From a checkpoint of a small mixture-of-experts model trained on Wikipedia: a variant of Muon for the experts, 5437 steps.
Below are experts of layer 4 (counted from 0) of a mixture-of-experts language model. Rows are named router (the router's row for the expert), up (a neuron's input weights, with its number), down (a neuron's output weights, with its number) and show model dimensions 0-127. Each number is 500 + 50 x the weight over its row's rms, rounded and kept within 0 to 999. Numbers have three digits each.
After each expert's rows: a language model's description of what the expert responds to. This comes from a sample of Wikipedia text that the model never trained on.

# expert 3
router:520520482449565487403471443414497458466541637526492427510558497518563453511479494462470536436525591467537482566529507534464398534482582579601471521481457510552504551522445540441420448472500512583589527487511422493534397491436466494437543436505550541598524508488526579421477561514468495521447488522400488545492415482535450532528550438521467553401532487513410494565464541471540429502572
up7:542533424565552424456515534519441465520494500494462507565434546474482402558473488559443591536502466467415483545494471506479484538485506478454506570474488507510439449554498536502415547419453517525546530536547485501541500521576444530585397468627509579565501500468488577571456453575539498554453567435519482485511484389479509505465526483523548677562480448451432423491431486493513582536409
down7:499428504447492461424575512477501507439529563513414658433461496503535581490469379542512524471461515512457533434467454552482528602419572498524403606544426517479546395420485483538545503537491536529519497468553449500521569498551541481524570491434468533629526425527407551508537524465439444482547500571463462425473537470602470488511430516525524472546481573464479521509479468495567526476468
What it handles: Short vowel-consonant pieces early in names after a capital letter, such as L-im, S-om-alia, Rajee-v, R-ev-iew, D-eb-ut.

# expert 5
router:587567487492479495488421473503565511523501474489390472600454487411514489417510436413488410464451483413529538568572547549510582548569558415505453428510501537447425492527447431502499505561472413527584475493511493550509521509441547484486532505519474471522448558482470541410419558526586536590404479446401499495545556565501592578499522512563509514574583517451455504497472465537497442481543
up7:523567470593451446396534460497536480500528578538442515517557475438481480520449516535429478507523496440518542496503393415461382551418470516497528440460425459485393566529530469455507625542487546455547511496576512530549533506501559520502442497532545473542534585526543424453631539543500520457556485520443525545497464552504481457560521509389478467564614468438438468521485538414560509421497
down7:447580478435486591519508542378532506471468430459476486440525465477486579459545616475514385566530498458502386480492461455529476530548604464518508514534547542415597549441421485449457560450547471479550555563461446504584573504507535532536533444603457581535465469506500464568450526474523491529551422551479523544520498551513516501510477431544511441454494475524511490569490576420483374437490
What it handles: Short word-ending pieces like th, nd, ad, st, often in foreign names and ordinals, such as 15th, Universidad, Middle-earth.

# expert 7
router:436544540578460453526468579489482576460472491422493564569459622491477466537572425480488395557499482461506517521530511459536547403513419491464484454453514562492390478513549448612558477478420486394518496394505497545517568513537428456551577567475521435500438495515429450509490395437482560568553499445554506526563567550565425501546503562474408496513501547470485511459487512505452534555509
up0:568511422597512547493572466555470563393541446494517445519529466471494470506504612494437557511445416382481452481475501486429439626533510500556505487520545402478447405513458516482479543585520575600476489432459565412422564561508502526452491500489488601519485504416517561461489489459475461594516500475446598504496486490520487557459504513503571463558475455470515567486522464536548399557467
down0:522536541536541446450377456510487584517419455524499500507455476483494514529524591491590487469534535559602487533538491375409504470484507519440514526476556431455422438521480418478381483474526462540492415452481406475534460568619542532490609540546518502505545561468521548469491498498544446530486512409527545506521447569590480572422565564488492510532523411405492559580472471505510486516466
What it handles: Auxiliaries, relative pronouns, adverbs and past participles in narrative prose, such as was, that, which, only, held, mainly.

# expert 20
router:457477580425517520387518506522503403501478536407537503473547446477513551443535491448490482480506449469536505487563539472491526573432538456439394488591415447460544491535543582596486429446485553539476451607539469588541525519486578536580511347497452515503473579484488459448556527502482514472470573570453471483478445501571535494478458474547529489388625539522488528469495581461509499498441
up2:545489503538512524488511417438500443496523495480453438475494613559501432541518558499510431458520471498590469515427547620514522508507486539531528431535526411422582538565522445545406544535557436497565541555460475374439449539520496483592508587509513412490524414432454468446413496449525598476487569473514571533469551494470545461443590546507508548477513548450513566421505406461491443533511
down2:445513526473444538501463485437577462478515567506443542446458502523444540578423494544481489515434410459510463435477510543473450487471546529477500616547555487467444510483553550469483410553592467445576559535526480506533444510492383477462425431481480515532523510538519565536484562582627535462467452528526466607583512529469550575514498427574491526494465418445507552373467563483455438501600
What it handles: Space-led opening pieces of personal first names and surnames in credits and tables, such as John, Mark, Rob-in, Mc-Dowell.

# expert 27
router:531514534476473490593556570438491513555440466519508533525571542514582581492391457522554512485531461577524475421598508512489488468367488478538514506522524408468526532556466502451549491514481460600466373435448439508535522434572565507556537483442492492579566490461493507500534460592519409421548431546550479484508490478476456474518508463511424412455441455480560494412438609536415537474500
up7:466535444592510409480505450486506505490565504551491479514532479528530498452436463515610539511447468562392486492585482579505474466422517411497501505429479540551422573532470571525503557471457515475470588620536479440473484527502574463474464492586513459528426479546555562562424632546488406471525498498446502492443462506435420446466469464541430552532558395521476541550456542608459526502528
down7:480460432509548526433500538498461441438505528480479490525501524478418581451524519485436492478590525400554463566445551520490587507499482598543471466692566501471535549572467484404518539547510462486512479440448481567502531487421466546525488506477450549481544523541488471522474425398387587490525474495487549519532426490594503520499486525465533424424588547481428439457587419477573506514497
What it handles: Line breaks after sentences, headings like ===Republican primary===, and list items, beginning new sections, lists or tables.

# expert 24
router:517493530423482577398459422455457473491507473439531384442549486399460510387573532433521446445551475541536481458571542526453575519533509491486480554535387464459582524460524506497459532492554515568482460619528496506462465536463515565564468416452461523488553544453529460420501458465422535491502649541468482583493551481564599542481505453568549509512528488601517513468544503494441529522453
up2:590488473574437536442507426476441569483516413486457511520499520532590565532426451488532560475453451575442456525436514539503510423502463542493504469516549384495547413402535488564540637519609552445524428527472505443495465493480485526452576550409521478547471510500539522525504459502562460471589504509501491545630482631444464527423458543520441554488501474539487561450441482548511436495484
down2:477487462540530603486482512554422496407438497524575556578563387485483522464494458545475517590480520466444405503438539436419455588450526492609553455496520499420479464521510531490468434524414540511420545489504501555468516504538545489623484514586493471460414474468584477447543429425527602522531528544424536522516479449515467516493560518516507488456607555488489439605536540430509454508450
What it handles: Single capital letters or opening pieces starting proper names, especially surnames after given names, such as B-ernard, K-emp, P-akistan.

# expert 23
router:477532539496518563489402416445493549470567405482469433432492473471556478380561556482485498468561429490538487474482511570483555512464504498518418529462450425514502504435501483562470567440580505512565489493542598476476482543451442490545535453456608499428573522456560510443488612483410475498432545476535421549482448426549523486468536465583400488561630485556581527473505543517564526481512
up0:457577377633537573493482433436471536454480471494501507454483541516503476344530444486436462418505527470488482449443439512496528463518562533481517570476496496545493555560578457434549559433513478464544563480507450418491484479560551493427546466547532450556509478500525465459506485479491478467509443517431580598506486516477537561533508419387499476512448400585566548482463453588498449383537
down0:547523604451532507523480546613614592488560478604502509489525443539484492463450498493522509501482536597455447546427539386433435533470494505483465503385491495492458599517509463564464465519512568440460503578520545493565503499495487429501528590471507424477465454525476519568429553492526422471435518516570520447483469445620471476467466483448543480558585448537458434397511586456449463542492
What it handles: Mid-word pieces of non-English names, species names and non-Latin bytes, plus table pipes and semicolon-separated list fields.

# expert 14
router:462533548498548565531545476581533530463462469556555570484406589560611460545450399593421507507524518440461451447422518521414438525511577512373536469511493529563517420556498509414485465517441543512444519516358446459481483519507542505486569492518452588525493399451542474521484504508499473481434498503454503521447492403523503430444567510512495535492506573447510511560573512479588416503552
up2:509462452538498514534480558517564549480558436534516619468476534452471572538591455486497543553534512522530455491501390576483509533430528585395483438583545478419509524547523471434406529519448495449451507461435535497485494554454501512396599479605499493430521527406521448513463507568440523512550557467457473552557524396429498485502474481537425538611514501547564433439523529469449402475516
down2:515445414456534585459531572514490572543499490498542456447489485490582479442488522509454590509414478427419554500474595520433527436449503518528482444470459551512525476425509599464589505451569569534493508539496513417539563504444512444613430587427523484559580465575468524488472478426561522516499471466481424425518437495428571559503473497483561418453540512545434462512550613452521441555514
What it handles: Vowel-led pieces after an initial consonant in ordinary English words, such as f-leet, f-uselage, w-ake, f-ight.

# expert 6
router:602502498427506483432565468391476527516457460475403573435478466467496484419551501470507461459595444623577499430562525466504510492489469514543486535504505489469505494447548443414523504458540517530469406471487608475470518490466614453555483557437547536560474478466498479456477585612502442408524537542582530479520483455496442516426414465566541419460580521460541554512520570521492554476581
up7:481520518563446538456456519448438576457555592513510510551536520516486533439432520513475423542501522428550557563429508503570484470594491503565489484584457513551503448400533518432453589528496473548448474432469552442440551464577345529564496577545466441498536508492477467485408484548520526409498576488524481535567587494513473518500457547530562568536484456394441506505544499493362563465481
down7:479507495505581505383630457518520487429571503506544573534489557466512405567485572565478376419419570547430468411534447564513470495462567480534406436432544456469510464518464503539449435495472424449473554550545511416464441431527543550477539431517544588593470539447474536489572510609515418488534476570499464486487493524558591461478504478527464536514475523504472516465492556534467518475520
What it handles: Line breaks ending rows of pipe tables in sports and statistics listings, plus sentence-final periods and coordinate symbols like °E, ″.

# expert 1
router:535513474489497391550435418602458581476500579470482485465475474480490569531535543557515423458444499407536559518608558416518367605451555439552447510555522547483386569418562488461502465558489537543516429554546565502478541577473571466538507487420548497470505481498526478463540558586392448490416510477449492472479452503535489499495538401522568486533550503450477500507478547479549507494532
up7:424389464515511501538493483548464558572489522504427526519573523502552519489385523484511549575469477523493487497496448493495476555471529525459527483462528511419440546438555558393556479469433510378552559563474583495528456444501573481477508466553532606588415521537544434607584512454478543530506521543462480484525414410446399495474494541570513559506588518540394529581493456474492537480442
down7:501453508461435527481510563520537548507424298536558507505522467556488431464524497565531519478554532501581490458486568524471389514431445451555511484492381458514527581557488496515518479443458484627644440490498602456500531485518450467540420489477510484503536560436437503607544572442457523495527461483503582482469484521537559447501468538480486485470539474471491524533473470548395576506553
What it handles: Short letter or syllable pieces inside longer words, often technical terms or units, such as mole-c-ular, r-p-m, sq ft, qu-est-ions.

# expert 21
router:525435567444448498486493497468393579479522485451417476465544471425526501421611534541489440450567425573594441500500540489435510483487450473548475459540429442527540464462490489555499485478592443578478474514516519509512477558482576530597545567483550458480463476475472560434526640530479529490529503464547499596467445546470419514415524486506416562559578394548571563526469531491548542429487
up19:462511384547530476479501544521553551459487539457515539486523589475520490559571468455473492468487496608470483479493452490545566437444488564409576595455616567442447582436532501471530555515446485495426532510548559480512513496565409587608475464421407484483522375520465496510551449417539426489522432439425574482453508465465488532513564570496524505539522506543442483542488404557467501481459
down19:499472612470404439508504428479470429556542482456519561472521459532556525523516535525587523556489503429508482437485507418495423572487431594577450506442465604461444474598539474491456526489435437566454505520547503492550415581596597467557597569482486516423553456515547495551461571507517498507488475400476523515488491496527467441447583516425526591513488489453425580470448498529424480472521
What it handles: The words and, or, & and list commas joining items, also empty table cells, in lists like black, white and yellow.

# expert 25
router:529486511525522513545465579539534595453503581409448479535511465479564487508541437432639476535547524505551509594409437556499484483477470513508530478576564511476357399533497463540553429460520601431473509474461572478458559500500527492462398484552441528491364470528475501484502461485540589555504401496474538488555518548468440432540524559458440513524411496485552471570490525561494515535436
up0:480501610591497519609477398488541435495572608478502555488468564549512470506422489585520499467462546527468455531454574522578528562484522603548545518513555474436521496449533453584484498418444443450500554570534370450511507460560536555510445554487454508377453448524431514473485558484444530420439511477449503436461507502469519409541588481481467520552539522442467493515461533504461411498556
down0:565454448568521499452471559488529500583483468418519566572501492522525482430542549474479515533488434516492458527567500391432433560517514473524625425600433450563432421464509502477413409601575489512477505489457455521457406502541582512536564489519512454516440462428611520502471535506474528512501480472499548489449419438554558548398479412496532502513556513519468604508532468467548599513482
What it handles: Commas ending clauses or splitting digit groups, and verbs like is, was, are, were, would, as in "would, per", "2,754".

# expert 30
router:600566484463597455504552428530466436535512483522526603455531485428461598415537534547522519465486514530510544464508511494447559492569510428526384481527505433417548492440417572450459477448452561492484458456559503508469405442578562447443500477527525548499617571462502480546420526494435494373566493478444492516540551483437589512439518434565509552582540540530509454504479466480522516562515
up0:491561529493517475388524481554465478529514544575506456407532535412449534481477446432480493554475508513523497599540424562501424464493491494474498619505491427527446451467617521469447521513554562507540547473478533486522457488446484520668498445483530580520492522490484427548524557522378431428578501462452512617482478492511574513477563490510526542573407456545431539493427445529564511543447
down0:520522511350559410542578542429469517497547433444507514459459516532447485555594515613476461424441507443535507561483501587529490469559469458561560493526448408427466486462487504529500624543559608478441466417545513507503423478449454497464501578556501448475530531433494439497507478539516604588470532493526509506423530504442468418495478469548551417492568492524548550414488479555506560528475
What it handles: Words in sports leagues and organization names, such as Football, Basketball, National, Cup, Summer Olympics, Air, Center.

# expert 13
router:524408489524507540611584506532481546461401545568534477459498443459459496481415549545591527510508534558550554467469548562473400452443524570547623427480459564557427539538464526444450491483515523422535532504464457539507489458443502486358422487514453546450480545447570471516569512455564522560537502518503451449495493453449515518450520507537518617447413539482545552523447456590557473432513
up0:546484487605449497510479417466480530497497493585466494490527592523421579606579475586424596532549481440501458491494523525440515505442420486457528444480495503434519493554464553430542492462591441489598545513459552414455566488520470540390480472551464519465467607512501553435521522572373528462419524520475497493482477503524489435485491478486475500456588498586475583506580443492595483518431
down0:559520544562511540466498406440521373460479499490463614474496534527500538513500446589504523506517517540426578361471460504430547530511430559505476468558514512454493542528509382578443579526534539451530448453494484520499470624533476499454548476431469414520508471480484446532498527490464405387487541505435525544432506504589520581467467578550518517552466565451509420525454461546544523605518
What it handles: Single consonant letters or clusters starting a word or syllable, often after a quote mark or heading sign, such as l-ocal, P-h-otograph, L-egacy.

# expert 0
router:539461489474542433505485481488557461599400552466484456605543434570542471472501488515490619455476536513439542595401469470467473541380558488456474539531581484502482531478485570463466506459519448555501584512439503501447548585467505447428554617521527519457508538517516496464492435377523577538479421541544598481524443535461433475439519552529498506468416482483533473625539438494521460494531
up7:486552470574472509471524568441482501476537473588460489447462487579481506487448379561525499485494615407379414472542420543549420495451511579421520546561449544499473496575518510590441526538444491504640540538551487480552517471546457485526463486488477466486556537512474480505554402478469540521525406551589450524549455600458445532488484516571468614478504525516470428508428534556467512518480
down7:482504461493541447458499452499580524540534439440461472472432564431512497512512456531510561514405458473535573471523476461424591566584554599418435481567466470515608402505509531481457432527414575518493529476414478581498517477490493477546564457469479536437494500505509560546431519541496490556587510530475493533377471477531494445445527521412476434582584481509534490591451529519429443606570
What it handles: Middle pieces of Latinate words after prefixes like ex, re, pro, such as ex-pen-se, pro-du-ce, neg-ot-iated, ob-serv-ance.